Experts of a small language model.
Size: 11 layers, width 96, vocabulary 8412, 22.2M parameters.
Training: 219M tokens, 6678 steps.
Below are experts of layer 8 (counted from 0) of a mixture-of-experts language model. Rows are named router (the router's row for the expert), gate (a neuron's input weights, with its number), up (a neuron's input weights, with its number), down (a neuron's output weights, with its number) and show model dimensions 0-95. Each number is 128 + 32 x the weight over its row's rms, rounded and kept within 0 to 255. Numbers have three digits each.
Before each expert's rows: "comes after" lists some tokens at least twice as common just before its tokens as in all text; "comes before" lists some tokens at least twice as common just after its tokens as in all text. This comes from a sample of Wikipedia text that the model never trained on. Tokens count by the router's weight.

# expert 32
comes after: " in", " on", " the", "5", "6", "In"
comes before: " ", "us", " century", "u", " end", " time"
router:111106110178067114150161099119159090210120129101116084127124099069191088054145091130086087072094142125137132145145125116115168100175105141125096123096171148152160132103124158172111110108205125147111153147155152128120169131129129120145187106084131102163106132081177086091157178179111107153
gate0:122145118084123124136125186070176132190101071132039108102144112132111121140166184072106073148151094133090100106218094068156192092148145174146082167133127112145158136135124094141124155132141118104137111112106140150185124141118109130085145108131094166214128129137116099119179117127141114108
up0:150150078124131118101139193095143125190122111163071080087143117135146107116164118145145108136104091125105139120210105089178205110130145134145102176108163094113157118169119114098170141145114094083130100122161135144181121171120119110053153123128039170139137179127142085132201140159105138149
down0:160078205092086130137148122130142148135100087139131115109174125103144088130131129099111143090149101130119089100154127086133126142082142096157106078120075135103100167162112102148133169117153078087072130128141040207107145077104076126116116117105159178130141137083159114182082218104125129146
gate1:065096136125100128110181131158203104176118165171057164131143138184104146123146150169066129164081123155087207105146079099125129097154158159144121151120092124133124107123120144072131133122149094127159164152198123158115188103107124119134093089138071140104097107185157126123114186102094145143
up1:122128092120111142157093124101069093032141172143214123138116200091157117118151102093161143100135103157121126083080121134134105161180143122174206107159134089100064121149118108195140133165084105135079093123101125099141152110128096146109128152188159165134186151132122154127149112153127156112
down1:095141195150190144086102174071145112163141091122070164147095162127043101110105096110096119119096100125107156155136147108113067137170142161127163140124121047149123171102171107112144192147107125116142103104120097112121106118106139180148087189120116159089123119103089101083120157109084172177
gate2:087105155128137167132091174204132070087164118102120163151135184093067157147210171151144116198110121125155162141134111094126116070162149148107116154109137152118116133125077098077170133148123177121142139177136118102074092181144133081125134137090051155157104135087137156146098101127107109096
up2:184166148144137154144103162075114188151107168132177145127122179172145172094108090135110149055164097156097154109140159089165102131127053161182143118132137113111108096065158125113119100117127140185091143131105112129154116062113166183167107125107175063155120164125126133078183105129119088148
down2:140136165135141132078051088108153089168115090160119111191073182086108080124160161133128150142153093128165115093134152091140109119128082160176117160089121166180145112075114148116094132118095085175187137055159155157094130108114139101069131135093104118118070142135093064120107137167122136089
gate3:171072185136152094104078087127130169139157087107127145102094187158205141074096068127128144109129113136119131098132190151126113116141189152169149092122179066082139104114168109089152116084117113164149099161145089092128094101103165120142136163113080135172199121125154152178155109145106112106
up3:165139198103132179133114144166192148107097103083147112108123125085096109113141141141075166131111127085066123101112134090151097136155125133066126156105123093146235149153140102084096110136097153125090124106117135089164124153131112075159099097187136147166151083119127151164159084160219131134
down3:171081123114187112169098101098098153137098126149180143151132116115130100116121142126101093099114166116137147108069184165136165177151154085104156149158251151108110159093099174075128107128134125116127166102118091152152154091165092133104177127105089061153128120067140131098100122131165163175
gate4:115119137124141113178132136093109101132150158150128104119116101147141144119114149130148147131100135109115129116212091153076142113171151117144170128155147158103158097099125116097145128173220139137161153116205101243102162045169163102140130130199138137133155125106162074118063161132132153107
up4:128093144181182117140115084072106071130109157157126172162110087162109149124081107154099138171086136152103149103168131097198139143100145174127127080122173176116175114084115109148171137168174117145168150084163137178073105127158113092094182093170136125163116119101097116127059141086094152099
down4:166148140186104154140126128091173112123128091111101172124106186143145145098090111092124129081135139103109132176125123096176116119157134156156199166135127108145101067162124070129135153144108160130114136097086058138080136070121067127197131110179155111140121128081175131171117142144029091133

# expert 26
comes after: " |", "0", " |\n", "\"", ";", ")"
comes before: " |\n", " -", ")\n", ".", "\n", "),"
router:134104125180109113115109058092144074163099121161142108065105103113177109136097104078146133089126121111172166148086148132154140113103096144132132060109128132144158154069127145174080077132130165153177170107073163065101124085128071101112161144086128099154153153142109089075077118170124133184
gate3:192147160078128143102111134098068175113134131139040165143117127120094120138138154105106129130154078072133163105174153122140122103136204155108139137142121120124196103102137134136181169130129157101128171150114188135182159133126151155052156154132190165152109088133202125098181103154101137111
up3:166146173146087169116098139146064164103085191102146170193087115118099131083157129065103130092173131163081108091147134122116169095139108149137132141130127107098127115109115073199179161138106091131097144207168143093137094111141131143131104101109096146131153123139216122114172078167127124165
down3:112142104119145128140184101080057101167142204103238085148155138123119086117100152133134144141164149151137118192104097084045117109143097084190116151113124109047105077132102101186120115131123135137102084122137140112169139137151131129161146116116126118118113122093176099142100162126078143119
gate4:169172152108072148075111115149129116126125141131112121086131131075091175142175162107196121153147175088095163119126156122126180199123151131153112142199138138123168079121138132153194184101118117122128100142125157151097150164117157119105151111049130121166095181194094132155142138130197119073
up4:170135115076129199117091134138132116084083101119120101100200148046116132181130148132116088130131131112150161142097114142192041094145174144105112109126159122121090086105172169161094155180139106077152133131128145124130140137153122119153119105026101115138185160137104111144174149135148176115
down4:065121140063156148114095161104081163183164149141071130085167141131142185133127079114169133178182161132126097152117136130150148155159138115166110106199077186137100130201129122153182114137106165148032106121127132145127177157113133152103178152080136109151127098166139121148124122120098106151
gate5:140151109129110208154065159153133171132127095118097132146108119082100157094092090118176105201145093103159140147142162099125162130151163075134121132102184129161182144153130114134113194132079169135148161111177163072189096146124125090071149140102183139129068181162137107098157096133115132108
up5:168181116146131160117066205127164153136109092136114115166158170107137159142159083153169099117147157112115143154122114100137129160171119097159157158058181091172105120147102164123117134147052169112138128106186172101099122124106166098160201147113144161134078154187095150174106094116088117166
down5:104112122160173102130108119181170120152132148162127077158204087197157139143134144057115128107111148158159132108171037121085125173092156157108149180115140119138094132197129204164129158117117152138138169108166133142126174141155122127142161157113123141074132137119071105122153115049132157112
gate6:159107131094107122109153177146136170132134159107155169139180155087115096154148089182161186171087165111148105112185142147125191137105151098164099102115173117110126095101225068119060113165138092151126124086148133151168094138154133097129148127167110154075144108093136151126184127093098152184
up6:163149110125161100153087130089165145061100134140090112086113088157126107162155136138101020135128117139081114137152113159103089127112095108166057112197181135097207120123127156111165104154104160151127147174129124110140109112125139150116178148149086111147095147177126143060104110067178112149
down6:167090169108120103128088124162126142145140157208136161108123146098113200100094128183157123150125150100155144128121087096094181177168147095125158153116099169089124103137106144107122164088123182152154215152125187068113122149136120101186086111128145186082143201127133115148143091088104139111
gate7:171086145162135086135089130162162154145178128133135096083112107173124161146086053087152107162116099104125136083136140114148117139113130170136149111080108136107131085160196103152090100159202137159168134176077130093159177121109122105117082154152191153144205124154045117118100134093143124137
up7:141134105132135175098143170079086135137159133069105155118193139076092136095154136135104169083039181120073111118171087107130092110129130051109108201130104122120134192094106140128097146128065161163163124101135157129137161108144193137105113129137161117143112091169149159180139112128106083112
down7:103075184121154129092137114114112120109175139089106124127071083147167105155139120103131093118106099128119134052093090126144152076126141151195127162158154094127084067118187113106113032145103120164206153143099085126074173097134114155076104123128094132143154135138099152081093119123178119139

# expert 19
comes after: "1", "9", "0", "8", "–", "°"
comes before: "9", "8", "7", "6", "5", "4"
router:122140096064171176144103142120097211149091096108073117122150102078164109086142125105131104141128169161123148143111202109120109187126091084131163095185153153097166113154164059134090131112119100139144112168136131105138167113175127150190156086116154170099131087109084123168150168160163155165
gate0:125104164120146114144174156140160051151197100148083109141095208084103143146100164201130130079102107122129094165099179151119102148113150155117184118118148074126131161112142126083154094117129142140114122111065105129114100078168144090183121115125139095102187118190137183103176163149126160111
up0:117138063191122111070110116140125120116125153104122101073141181111113099114192088120055186100147110120164138175127136085166133158087103118121137107196171131149128118155146168173155108099152098098107123156124157054148134145099093165195100109108144116129146202086109152144184107126159149097
down0:140140146121185160101135087175087171125115111106181151103206046133167127103106182146126121142112073171104157139122153128089118165150126154118159156095130191077165135169104076180109113122162131114109112136125165113149133039101158157129133123089146183096109128052114143128129121152170121163
gate1:104141145100130157116127126175067110124133115097099100120152140126117154150150125121145140169110158170084108160154114034132127207125111118195231160111108170126128174105135124117105106172142167150063123145148146113118167122091173129168107090197144153069112153092093105130194153116129138112
up1:137108119098127147149126112171111099107158116112079102115100138067131179162128087107167138091136161144119134158116133100122105164126073117206167175084093170128130134100089136092150119157111191105093098121171148069080135144066161185196128110211168180103109149106142080128128093122115113109
down1:088105065129182113181113120117045158127139135150141094123140098195142110143157090102114132115140157122150110123122106148114110078083152129180096097088157175110119169164186120136080173081122154121148115170162137115093119180153126065172148110116144153081147111119093149093134153169163215166
gate2:177151099146107089133099148158101098134125097114075188177107153126092094118215204117052083110164148126155102174122119108185137102129152141081152163144136076124149106128094089162107094156111126173144118207120122146121136097174104132139088108204089127123110099123111176138090142112119112135
up2:136121158136145085110110123147139063156137162071132138151085160123071033149173160155083108132171137154162130147121143080143178158176082163135144136122165172164098136156141128175125159110094131091124158066149059153162170142107107126136098155215094144143121109148112151081153164090133117136
down2:150116105197152149147125142127156143112164094180148170177091114133149121131122122098175127104127192171157081162097058099154145121149146142130159164130116155146159146128097166172134134131165105172126167120167195118073093092132121170043060134189134088096110136197159120143123093097133146132
gate3:136119092120135136181107202063082154129118182118160125180186114129125095101131098122101141144110214131121139053111137040127101117092145108082181108162096152106194114106131146174088129111109119118115160091219103126123101117158107136117128107100114136130119184105113129095127109176128140111
up3:161089138104111129147108110112095144132137129086150161188166150168141118110051060144132117135103103066093129217101089170101035136098176150148146118135115113133086143118158164190084139142114130120145176124120153189166120176119080121157143090134113150120126202111157118135107109159105139153
down3:114090109138171132099170173143149198205157144093151081089182156117137129142145132119132120149146122176128111116100138138094148170111112123118140162139151105146115127123070111085227132126135100142078108203056141069140170081096109123070117127076143114121163107091162125137129118135152068158
gate4:115051157164148137086185092102181144179097107132075094223103129134129136128114126082125085094150115095109129129164085147151122122160102139128110153106169079136104165104096054149131077154138110092142125142094143127057148121100147128160121136136167089190146147154183172132101178092106135105
up4:146154155125076136105080138151103147096116121132185162053132130117147117067149153142115133145123141099094114169046181129159130171127113105121141124119078088071163131153147162064133153123116136113140151130120139175149065180125108113094124134129110173091136117142073082100152041193082156164
down4:139177159129081106116080121136103176125064127129203122092154137159132099158194106090121169084126114188077097089123188126087147161113123172123132133105121162112144136169136099142123157138159129127136091128099156105063122170140102163143100210086108177123140193150152165149083108143136093171

# expert 3
comes after: "0", "3", "4", "5", "2", "6"
comes before: " |", ".", "°N", " |\n", "6", "%"
router:145087173150125100078111148131069167167092146168068170133128104073116123111087149150175149173180165152119141168130169108172114113095130178148086166178079102102130139153199116131140082139164157112168113107098166151114094110119130157136126115124089092156140083190155169138132168168173090169
gate0:144054122149146139161112195109135144075110062127139163090128147160141133127119109116134163192106109166176111130124145095116121133150160096211127134128117169107181142128202111158132055108073111126159109159134127147163134203101140134147142100130152153129130156121151140150120181083168215096
up0:156145111084152051126138103155142092156085131152096056143078107145116099112153079115126085128171111103084147134135133182178119127169115119094172082104122107148079133147047108122084162140148135160179136168095137108140193127090073131144101091153156167077114120124129111084179085154084120110
down0:152172114096118096135127114130116129076190116101130078083179141142108159131081122112091126194170138150147173082147162133132113117048137139082127081102111150149162140163108105102115111168127073148124169156096079117104138141107118111140087107143118127072106205077186102044135111100150118174
gate1:156157150142091106101108172112129125136143124114143141146158122130154123155129143183151173096155071053174103166122113088132098083086120093091107120115144154158132183134127083134167104147123177129076172097167105122107061055138067081145165171147169101065095170132128131105166109190137122167
up1:119157106113137170110141093164146103145142150202137127129140171109086092111156143104142101151113122224109164061140179150113184187158101154142142158153114137133106129154149175142089169148154062125150144167097120111166158175139132193089071131088128142187100125097083108151123124149084077099
down1:144117174135175127070059119161170153120072184119169159092081148092134102043105086128165109142120067094118159163112186167122075100129149124170129111140149144125097140163160116136108128075157155134121126104102105150076098128133099161096094105150109161165071140098120126129202151151162129170
gate2:175115092108062137115111113191155156115165115095075120082138136138112154099075128117158178085175132138099189151092125126120143188183081118145129129119122196096150159149111134133102114098099195157156111045135108138118107135117167210085141102131105173086127106158159142122142164125113144080
up2:158108121100105152131160135100172065078125140147137135076137186126140183106111121122108092143190075116085121159121117126148134091133126164143181136151147110112136189147099164071139158121181150088196111096102162052131139113176166199086130095169163122176137089139170121172086110135135132106
down2:092155167133149117121129102059155060113100113141158163105125152143132163104160127154160191123080061120117170130146154073176149154163130087124106113163073103151114116120079157153133077100087146125102155165134071120084122123109137161141154101168161088139048154115148050078138096109122143089
gate3:164088095132138097117162094159171135163098110124148195200114128159113108070114116109166076165120158122162113120148101184185089115118142135109156160117135136144134090138108146096150113103153127114129155104080157139183139099103084119171148171169157146119221085084168148173195112110157171168
up3:132152128128148128093134082097129123163166093154139103138160154096126146104086145160179169117103176094115087046130128151143198099122140128122120143090115125067135103094087121138137164156165194106130137164110120075143142131134142130117151078213120111147110139214098154109084164148073108048
down3:100136168165120126148114166152099196131111140111106102111113159159142110104181104108207201139185110147152168096127120113140080114110098063154106159097114093032160162127125118130101093122075112143098150092107135160154129112136144122104091067064134126086092132087120147175162107152146144184
gate4:114120081134192138140147074139088149135138147161133092096088128058053112132163164111137123104090069161141130146142081139102140165102116136124122159204081153124122093148142129118156108173166213162120133044184145136176142116121106116187097130133097167117124096103157121111171092144161151151
up4:115165100078129192099128108098137217149146096090162111079127127107116092120173130100148155131110129200150179123128141110091115130068132121143106133142154194128151102144219110179149132172133149188080129112135178119138183118147109142160150151179097176153098075119102116133140148136095077111
down4:143106079128142131098190185133103142137153121162156109141143129134104106102183142154090088182157113061106078102162092087119080141067173149149150180098111107140130169158148146127147119074139168119086131045159109151066123133157115104139106142114170132104103131161138104203113063109181136128

# expert 35
comes after: " |", "|", ":", ",", " in", ";"
comes before: "1", "2", "3", "4", "6", "5"
router:190127124129173123145122174131142202164129094115065110139135110151132135135112127141173136176081172117199145125167154137137123122128173092125130151087126156109158133173159049194141165140122133166122156099157144136199157132153206163123120180123175165093121070108109152134114098090075132114
gate3:078135131124164138131104158094151136131172133122138218174119152097153147105124120116130136147108104120128180150115118145146102032115152166107156170214170115139165045142131172115141149144140174139084142119118151185095126112102210122109154142102194128112137160080147140154147154128088181145
up3:178140106093071126079158122164131094124080150133096058116104159130061138144127122114111096161123162144149114111117164144126131159139060111156092110036075157113099135068120125095139101155111147148160089150128121052159127141163064132172098101149120120093102144158096100155107101108137057079
down3:098162178090079150056149095131093085209160147112102160153114108157111096123126140139096163118107134155106092193110096135115139103181131157183126152134193104176121142122166102110142100193129152148131128122181124095076127115117147105145160093096183175124121182156120097138133202077124157103
gate4:109178159140065093153119114159106144106131107083090115144125139129102131095176124086162090161034151160100126126075170157141099188137118098074113115101088186116113094096136071073107164174165165164177137140154157118160137139127136158177123149180199096113151167143120134166141123101113109149
up4:184075101126172170100131155122177129128129150168153150127127116133158088168103114167062164084205124082177134111203083097097178083135121171170158108159155086146150148138143122205160098109128073099120126115088113160095134141130134137068102111084082165153086100126126114120113128150153126115
down4:171108117066018104115121127131176158092102144104123142115112108117115163110176139073138127152095145150183128140082157123086114150124162121087129074123065164105165156151108175106106092165129150079123156106143152096100148130104143125064119146169100098129210160154107139177134142087110104072
gate5:112101057089148101085182104126137110142162170161135106137085122193141078124087106153155143120100155131142152076163091089114129072102075166082168138113125118084078109145109123167129161081163146213174192123085079111122116096123122113130123109147155193104147131111103151122148070100105134132
up5:108102072073122144102224069111144108125161180141113105117078128196127102126087096145148152123088145182120162036156105067144125096129096148087162143123140126067069139145138115145171167109126145148142175115082122106131136117120142131101141161157158166154144089115147186091136096101102103131
down5:112157100141153111122092151181149073148121122092134200106069155197118095122119134154133117156113148138178215080117120160085142108115137099104169108150171156141091042129167128125155152107100150138092121100148146088150102100154126100158135097195133107144144096068157113139134060063138110146
gate6:138064141139116125153141127130126102134087103136069151089161156168129171169037152113139192129113091148208126103167095134154104113173193098125126146083165105201221150087103127106160147109155143119134130124097126168133161147154125093137150098195094098144130102140106171112133115143153115110
up6:168099151156105092140143137131153118150110071170111165105111160175143148174107134071137193139069144118203157096148117139109058095181175098128148161096180109198207107079100167079126124125152136135118122122101102124093151168134114078125127126179123095140139094115108136096187114147138160115
down6:105135154203184149081121126164120148119110135094170100125130165144145049083146103156135120158201162089149157163123154152117128111129107107088129077111132148101106109134129126191058092162135130138123143144097147148129121125174106148131153150173172180114111161071121161142035181093147135186
gate7:142135106112154134140104145146124159161080071084089097166166144128097138153133098083106133135131063134153087083159079146155139099100128136149159120120114162139148101161101094059118140128124152079092109165167145130135191166178133160157056195138169146133123072127202144124190070154119102098
up7:135124162168126136097151098107122117105164181158171140103101139124136103110117138205157111123133157121101181176087177097106109143156122123084077135132146097104096129089123139195152131141106118159156139085108119156149059103092098089097198036124103115132147151126074115148093212100172137160
down7:139120140133138163126120155117157114126092127143138083133133160142088121101103123140114096130149156166173099126118051184148150121124152057118149152134146153208094130188112142143107158121114162151072146127161155149212133100189121139125024143126149127137108169179161078096178124180105088089

# expert 23
comes after: " ", "1", "–", "2", "3", "4"
comes before: " |", "–", "0", ".", ";", "5"
router:179091131119176081086133105095122101190123165142034133088157160097177132126129081099134048125142176162133160165102170091159154120100165101130179144113142166145131094111106101125111113138109121151176158095089164075139106086136084163148127149090106107119103139150066153145099141151141159066
gate0:119146129104108094153132078122136160132092085194181194122169097131139166150184103150132109100191161115168088194097114151159117134133130164116144178140078118122123075148143098087131168101081158122148132085103128070146079150085139089117202175103152161158140104152097098130086141099105152091
up0:111181115117118091081095071161177113114121128133125097160124129172116142088129144141123102097159179132148112146041113146166110128161173145114150153156137136188142075091136047122146185146128106123169112094083108082062102155038126116135129180114132094139120075126161135141095156146112108074
down0:129128116166088138109173098144075144138117069128110131104100126194125106048106166141113112143123191185106108142192105177052137128140131156126123134141107159115119197093159157150119102107110083109145127165108117126085151125169178092085106088108167122049131107123195157118168141168127122162
gate1:110131131120155161091113092134127175138120166178112141137099121101166107135145174117147152102144091166091111136149114095099149145133125115145168149142077147039105162085131144104165108161192102158128106138131200119120098054055126161077099086079144118148188199146152138165056146134137118109
up1:143127113129147097132113117121100210146110120224161099134134118084157165068149110131149144099129100111103129140138069104134104110128145100145148097116105107114075131101161185099166084124154130110126115111089136085059147051063118184156116139100150092157151113166093166119100160105207142170
down1:123099092156109148175136136119096123133098107111097135138109180117074163083142110082118142103165161083099148200133175124124080154068169129158118191147151138134140144110149142123219152171099106129183123095168130123109134145147053148126146168121149222092158092103133136135137103095129078087
gate2:122143139084143212123158106131146093137147146181172116126121165094133158112124130133074155171205150150127070090174115090105157152116119125124114150114173098125141132128129142202110072189190129130106163155128130148104173118114106198147125120056134134067126150180092072085140114105107097122
up2:109224117092119173139137137098117110136123164106242124151152106123182129161116156137121151118136192167130129097156124108098180150052149096092181083077118121147125102119141107174144130113179107141122153166107134091121104090066114152129115196085137159088103116150114101177107131144147115131
down2:068093125114132090116110144126071070041114134143098116184129137079122140200139144105123146061129114156153113155137156134106157139080124121097154151152116141156080134121159158140103139156078196114115216134164093081085176121184184089155144150162137120158098164118133091109109114129156149121
gate3:177116130097143116142153111083110128132146137157076165120147164146128094129175061091094077167141137138128117108193126120122133171120115174144154108165164135109208146138151139138076128087129151159103130198149120160093188077108098188107100126120124202058111139084086068157109133121100127098
up3:101141154153122146126131133100103128078154144143116128162136080152133169092167101143159155139092149164062124126132150093137074114183142136157130162083116134117094110138170186154167178138151095091096134085178139152168130146117144059145207112087054172216140110146154151172172130167116147122
down3:255141083111095180159131086092105177162092133122124147101146162097087122111136108153087132069126114134106131123110155133136134143118124126126165098158174148115101130213084107163163148136088157164138176121066105089146174105125163110161171124165083161080144112113149138101127095154098164102
gate4:150168124144113094089153127141181126128130093121109156136130134105083089107137155151140058135110168127096158094174095095072147164141129173143183118062207151133173165104144072082094124114127116151164107105122145060116123057123173107081070163119129177089169108091179093130120128109118127139
up4:118138076224164126189120125139077157077094170184112094096139083082152125078134151091087159118102115125161074143128113147132097101105126188156148121156139131116171119131142183142117108101105147100118151171130123143114146099142127114158164082146164133125115101187128110103216131208088148106
down4:143139158127099095143087064164115123116112126063103197135067146166192134161075139132138044096134144142086143098162143119137077115160078145132088057129133092150123089144141143110140089121170122190096085119146115122075101112157132134127108097161081058136091158130127120114141155149145192120

# expert 18
comes after: " |", " Squadron", ";", " Chev", " R", "N"
comes before: " |", " (", ")", ";", " |\n", " RAF"
router:128109123180120132114089062075149075172097116164116114062109100105158113132117106076129130092125130108157159156096151111163135119098103143125109096102132128146167151068118132164071074125133170151184176103080166066108109085135078096114161159072134096149142141141117103073066102152129138193
gate0:132132104114131150124173102107112149151102129119096101152153102089113097197091156171083065120110086069156105137136108144099112154190115187157117135124139088136140176112062084114186147189172169058126108117127123101167081154117152095115115139123139137143101044120185164159153107150129171109
up0:123137155086139099112113110126144166097109167094117131167129144111136116212075176099113104161140118101088178105179161132141142090097151144139144150091125074184173141152020148098140178119136160127123130122130150104160113111059114129181086168110100150089058141097114145084107113117121113065
down0:092127239158128120183152147137083142161097136152136123125131116146186083124078212135122148159192152060081113065129160132118143128132119094071156162148151156151142120078178150107151119078126113102081113153129135137078110105105080159098104118118090158084126130110138092099132107158098147141
gate1:158181202124082102083171113108139143158154148101101113092132157110130092107139134113150174179112119103168165124116068068083100107161153114078136144104146146141123118113107125090128124115145181099174158119177160118129082152113071143130087108149153090115087169036192113125182134135116161178
up1:102164171198075109160147144100124082150130179115065084089160153148132115129164117152149219154116110131130177152108069083143100104132111099073115109120107126166137112132117139078134139138111229119166165082149186122160086139125135164127152096099130102104129161100169123069162128125100126142
down1:137143137202123116151142128131122155127133089153165125083170148123116167116111120163112102161105137162063097109102074087172157127133178173146153117082088162138120081162138151167143103083142123153160111056097123145095092142137106185111128122081092128126145180174087107147175158047045135134
gate2:142111134114142116103089191125088108130109107174082185142154154101059146065149127114168133129064177122132159143146119104130096169081132143154167118160116130109129079123166159181102151173075136154117136102151117113160159147164146095126045106175046175163145132126125164108176103186130120138
up2:101181111132139155089174152108091157123092113117205088123029109103151129144127139115118108123146127175129136087099116165103125131177138110118092133136113168125165137138060183074111100041171117129131094175142082124074142132135162151130116110135138154062138127187120087185106135078155143130
down2:110094162133102128090107119153096147099141151120122092163106086098112195187099105141096117138083110166179089107155086079166106106104087054155183122113149132134125128055175166127040117159104138136156174114138114164125162151132159096140107126065125138161131058101141149082160155113167120119
gate3:112143160080092145068150129170128125088145153160160164057093152133089177153194080130167114159153116102163156152116090067123128154152157145129124163127162144155080097085125141079185095103161156050122129102190145141108106184148110112090166165097151152093150160120125135155173135137079124139
up3:146162085123151094141064099103193128141153083122167165178178139156177099141107130109167163139194092100144074116138128119084092156108130158100154060182102090110213180170141144155123122126120139167113138135158102107153140122130122200128148079184175121149088102153089092128139126108129136134
down3:141088198116163121095150130163149116237143072088110146186102143159092150132104088112166166120155119177121079105072141147147068118097112144142148104091137154118191122129115127169122167136150109116098104145108080131148186084088155110126173087171129152110123098167153122107095151097117126063
gate4:163189160112109074104107115121172107099113111121073255096122101151163115121122112136142097110110140108124131114115126118133126108067168166152093099132073139170140092187137134103076085138128098156133152097146175111112149119131093153134135174136121152047141097172152129161121159086135154103
up4:124076129151093108087120139106122154119170091137156099170099184190176076104148112109083098084095085105107107146113111089115070139163111101129122104072177123082161081142078172136156143124190153067101079147117144128124108155151176137134110134114139105131155138135074083110136135095054156187
down4:103154087108174101100097140176134066127163117093129140096123128130066156159078157105091141136165127121193099148119096098116126090089130121162126154107058113122102088074175163133077181161033171108136143127115120074115104120109145093156137126126146122113179151088192114146128070101113099159

# expert 34
comes after: ",", ".", " However", "s", "\",", "),"
comes before: " the", " he", " it", " they", " she", " a"
router:115174146146107123166166163107138182097189156181145180113087145132114131144101100128151130163126062089169182065104163165126198104128097193124155085099145148161105076116129129142158116094112144141164106127089178091114145091196100114106066166111155092147157155105171127108137118149130164101
gate0:152146132134113095099116146208115103118171079128145167109140116092085122119076095172120120071131093109082079108090112090085118192128102145131163122108144164178159153129154145165135149101106213139212144132161144170085134159083156109091119083104135148143111155113107168061113141132117155178
up0:116116141099102079165155112173122130148148118130099136129179111226088138129113107178143106095122149132119118120099100100135076153064076093192116107138206093087067138151131137150178080115063128139140184145150125178138096095099173096145114080184113084136104169088132099123125123124125130143
down0:118148137091172123113175179097133125156109131076121132166160143147104142141088161147140179123126183143090107109158119060123101178091102120111158106144151101100158104139060085080066109182120047133139150086141166145120145088095080102110125180129110155120142107162150136183151190168088082151
gate1:102063159118146107120188135091162113146161117187117119111126042122102127104117097119157127134087227065157150091133116097065168076129135127131085163191151134157157190157188101112130108185163143136145183137139173113116123089138153114153120158126141125144123155103110159148168146106104099143
up1:122075127084125087100120141145096189155100112136147088125101131168172123104110115135093111108079139118071102151065154089146120174144091109112114130135110094111094085092106088099193092121111109172065091048125128139123122187090182129126173162095166139105125115092149141127069143199161120161
down1:117093146071141114111108089075100144138126171129077159112137125162178155156145122125123121128121117099124128159101156098123080158038133055113126154184095142094139109117111098137083156124131097127116117135203144091147084177121091207167181120094118178179177166165086126142150134108077154134
gate2:183130077162113163120158128107173146137107125112157104181142150067083136104122120082141126118102135104076106069157151103154091111138194141123118093148188119122122153183106110166198168135073177134133114068115114134134135153117167094155063122139124117120143180060090136075115131075163085104
up2:147100126105102035154161138124185181153134132119109091076129103133143114130133129156119113132063123143132084133097098102094092138078138129082110168074154093170169166086180161076145145147154100065081112135151092122107098115163098144127098079134130122103142059116178123051155164107129101150
down2:133141130160097100101205130121114185088136133107127161154122142094130123154083129074138171120174165052175139142163116162117180109181169186128106143121163134112141130107099150174154062075135127161128129093159153134140124162111127159141136169073124109175138177029092070149134130141161127136
gate3:124151107156138125078182113121068091106174130117096121134168179129142121095147134139142105128141117126146144087165115140122190163151175122127184096126167114172095101185112149187165137162135155080129140169114107093040127156151120100149088068120108133175117115097154131192139130119109027087
up3:088041107119084118155129130113101169142105125124121106101148055026150146166155092151109080102142149110124124162078088132182116163163155149135168129130147160038118148130106122086124109148109122083151129068106132124122160080114142141109187135112156139074110099149120105134145162129166136200
down3:159126102137098147136158113169127205138131121136145092095144117100068156119089189116093154164175103137123111080111084182071087118113189167162098106156139149131192114137137167136105103144119141086133136122148101083121093054145139167153123215156077085093158120176133118141077126113113167134
gate4:144110200154116122137113120188109146103118141082150144138143112096117198116119165101149048139130143084153098060138131142162173146167130133141173126107144142136189108197116128142100144121176097098143096114100112121120144043164124121119154096132085082146103074177201161103076176129139149118
up4:118067183130147173160099078110119182096107134092113179152139112114141211172109139122133062156101102111080123043132115163151104119196110140146167129142169158139189123154105099151104145114137045103138101112142100132106121134153134102112158104115072106135082141127162116172118167129072102153
down4:075081179177147131174075169103169133099136119108145067121119060150125126168175176144161084162132131144089092132138114169126126123126124125111129142093183123103161154090142157125163154159161161100177130152143149166031179134177129077117093167148121145105111081128125118159149147058098125101